From a checkpoint of a small mixture-of-experts model trained on Wikipedia.
Experts: 16 experts in each of 8 layers, 256 SwiGLU neurons an expert, 2 picks a token, a sigmoid router, a shared expert of 256 neurons.
Below are experts of layer 4 (counted from 0) of a mixture-of-experts language model. Rows are named router (the router's row for the expert) and show model dimensions 256-383. Each number is 200 + 30 x the weight over its row's rms, rounded and kept within 0 to 999.
Before each expert's rows: "comes before" lists some tokens at least twice as common just after its tokens as in all text. This comes from a sample of Wikipedia text that the model never trained on. Tokens count by the router's weight.

# expert 7
comes before: ",", ".", " of", " in", " and", "s"
router,211,220,230,169,213,164,176,195,195,210,209,183,256,188,263,206,225,216,213,170,224,219,220,180,212,247,210,189,178,221,147,219,241,171,237,259,222,242,181,227,254,147,239,155,200,178,166,246,176,207,227,169,207,213,185,221,269,184,200,261,155,198,199,215,244,150,173,251,212,218,142,223,226,268,268,208,190,221,211,186,201,233,205,188,157,192,220,186,171,223,180,190,174,235,220,177,255,189,203,210,231,177,208,171,228,255,251,182,207,170,175,218,228,207,228,208,234,216,176,263,200,169,126,197,193,191,267,191

# expert 13
comes before: ":", "\n", "-", "°", "′", "″"
router,191,141,218,204,154,219,198,179,230,186,188,250,175,294,178,198,167,238,202,172,202,158,230,187,157,150,206,186,229,222,208,226,201,220,228,227,213,209,179,167,211,178,210,192,251,233,192,166,240,206,187,184,225,172,149,217,234,215,189,272,245,181,199,199,203,177,211,208,268,264,181,246,168,198,229,201,204,197,255,276,200,263,173,188,210,124,226,255,214,170,231,198,157,242,242,187,193,176,194,175,205,196,216,175,213,227,201,179,144,223,181,227,168,160,237,237,238,171,231,193,210,168,171,176,261,208,172,221

# expert 9
comes before: "|", "=", "1", "0", "N", "2"
router,180,189,173,193,215,244,175,160,220,180,172,164,211,244,226,231,163,224,221,180,184,222,207,195,201,210,239,253,232,208,227,184,234,218,228,193,200,185,164,230,197,178,185,195,182,162,190,227,166,237,201,184,276,145,199,197,216,174,215,226,200,209,227,217,180,194,194,205,239,155,238,238,184,256,251,178,145,195,207,225,153,197,202,219,168,296,217,189,204,156,166,205,171,218,211,167,235,219,226,182,203,198,229,158,185,184,238,178,139,177,200,208,213,194,180,226,236,193,194,217,217,167,177,192,153,218,226,198

# expert 4
comes before: " |", " the", " to", " by", " a", "ed"
router,209,213,247,191,231,188,156,179,198,223,179,202,227,167,248,202,235,205,254,154,170,191,151,233,191,189,245,198,208,220,198,179,212,181,232,223,166,206,203,224,226,197,148,184,154,237,171,197,222,256,208,183,262,176,166,211,211,150,251,207,153,179,225,169,242,201,232,196,196,225,204,209,216,200,228,201,145,177,219,194,247,224,173,202,222,168,216,224,223,214,197,201,143,195,186,147,263,194,184,175,210,207,253,134,187,199,239,163,226,206,221,223,246,155,219,213,231,210,203,243,231,143,111,217,198,195,277,144

# expert 2
comes before: " |", ",", "–", ".", ")", ";"
router,188,204,214,170,240,186,192,153,182,203,232,208,204,220,277,196,261,234,230,164,221,229,280,220,167,229,236,230,169,176,213,254,231,228,178,230,176,207,260,190,223,203,197,195,195,230,208,186,194,200,220,189,226,157,189,188,213,188,174,242,196,216,272,253,195,211,211,208,248,252,184,222,232,271,230,160,218,258,188,238,188,226,219,247,228,242,221,226,161,177,155,204,177,194,248,132,222,217,244,188,227,224,201,189,219,204,172,161,177,187,242,220,180,182,249,212,166,201,178,253,194,186,172,216,142,182,279,175

# expert 15
comes before: " of", "=", " was", " in", " were", " be"
router,197,189,186,189,190,228,210,216,155,216,184,233,184,220,228,220,211,185,161,203,265,207,215,216,205,220,227,179,207,206,167,264,225,190,233,234,231,213,220,232,239,202,176,148,138,173,172,231,198,219,259,185,159,190,189,243,195,178,199,209,206,178,242,276,189,155,190,244,174,209,208,235,198,210,218,215,188,217,207,215,184,270,224,227,220,252,251,192,160,210,223,205,186,215,264,186,211,202,213,174,215,207,235,188,211,187,206,184,210,235,169,218,226,213,214,229,202,228,184,253,225,178,206,225,151,225,243,223

# expert 5
comes before: " the", "-", "|", " a", " his", " their"
router,140,151,202,197,224,143,218,153,226,214,193,199,199,190,179,176,205,209,286,204,200,215,212,217,170,175,238,222,188,210,177,224,211,169,228,202,158,162,197,197,235,191,198,191,199,204,186,227,251,246,188,203,229,166,193,176,233,191,199,187,218,173,266,201,190,199,199,224,221,253,206,227,245,275,238,203,160,170,155,232,235,185,233,241,229,202,255,214,151,190,185,211,173,184,235,191,223,185,220,236,213,217,243,191,205,191,183,160,225,203,214,220,239,185,209,197,236,206,209,234,231,200,119,198,186,206,245,239

# expert 1
comes before: "\n", "\n\n", "  ", "=", " The", "The"
router,198,166,198,204,194,195,177,187,182,243,202,251,177,234,237,207,194,199,260,185,208,209,185,176,196,229,201,200,134,197,163,204,214,171,242,222,141,180,194,235,176,180,200,186,152,214,182,245,227,235,246,196,217,180,114,232,245,219,223,215,180,176,211,204,207,208,162,213,265,198,182,177,192,252,210,180,162,248,201,202,100,258,221,245,199,213,210,228,148,218,164,242,187,256,174,211,199,215,184,210,226,187,198,181,212,204,205,131,213,189,159,222,264,190,240,202,190,213,190,244,216,187,213,146,162,185,249,201

# expert 14
comes before: ")", " |", "|", "%", "=", ";"
router,180,181,245,179,199,219,175,205,197,197,206,142,188,219,255,205,208,227,208,180,192,190,181,170,180,208,240,199,194,209,174,223,215,203,225,238,202,207,175,226,195,193,195,199,176,198,228,227,202,220,219,177,158,187,217,176,243,167,195,193,210,205,201,201,252,178,148,274,227,240,222,242,211,244,201,230,176,197,246,197,173,217,191,229,206,207,195,211,206,123,185,248,214,204,233,202,193,227,227,229,223,244,174,248,247,175,227,198,186,185,223,169,224,164,188,170,228,208,213,265,182,150,137,229,174,188,230,188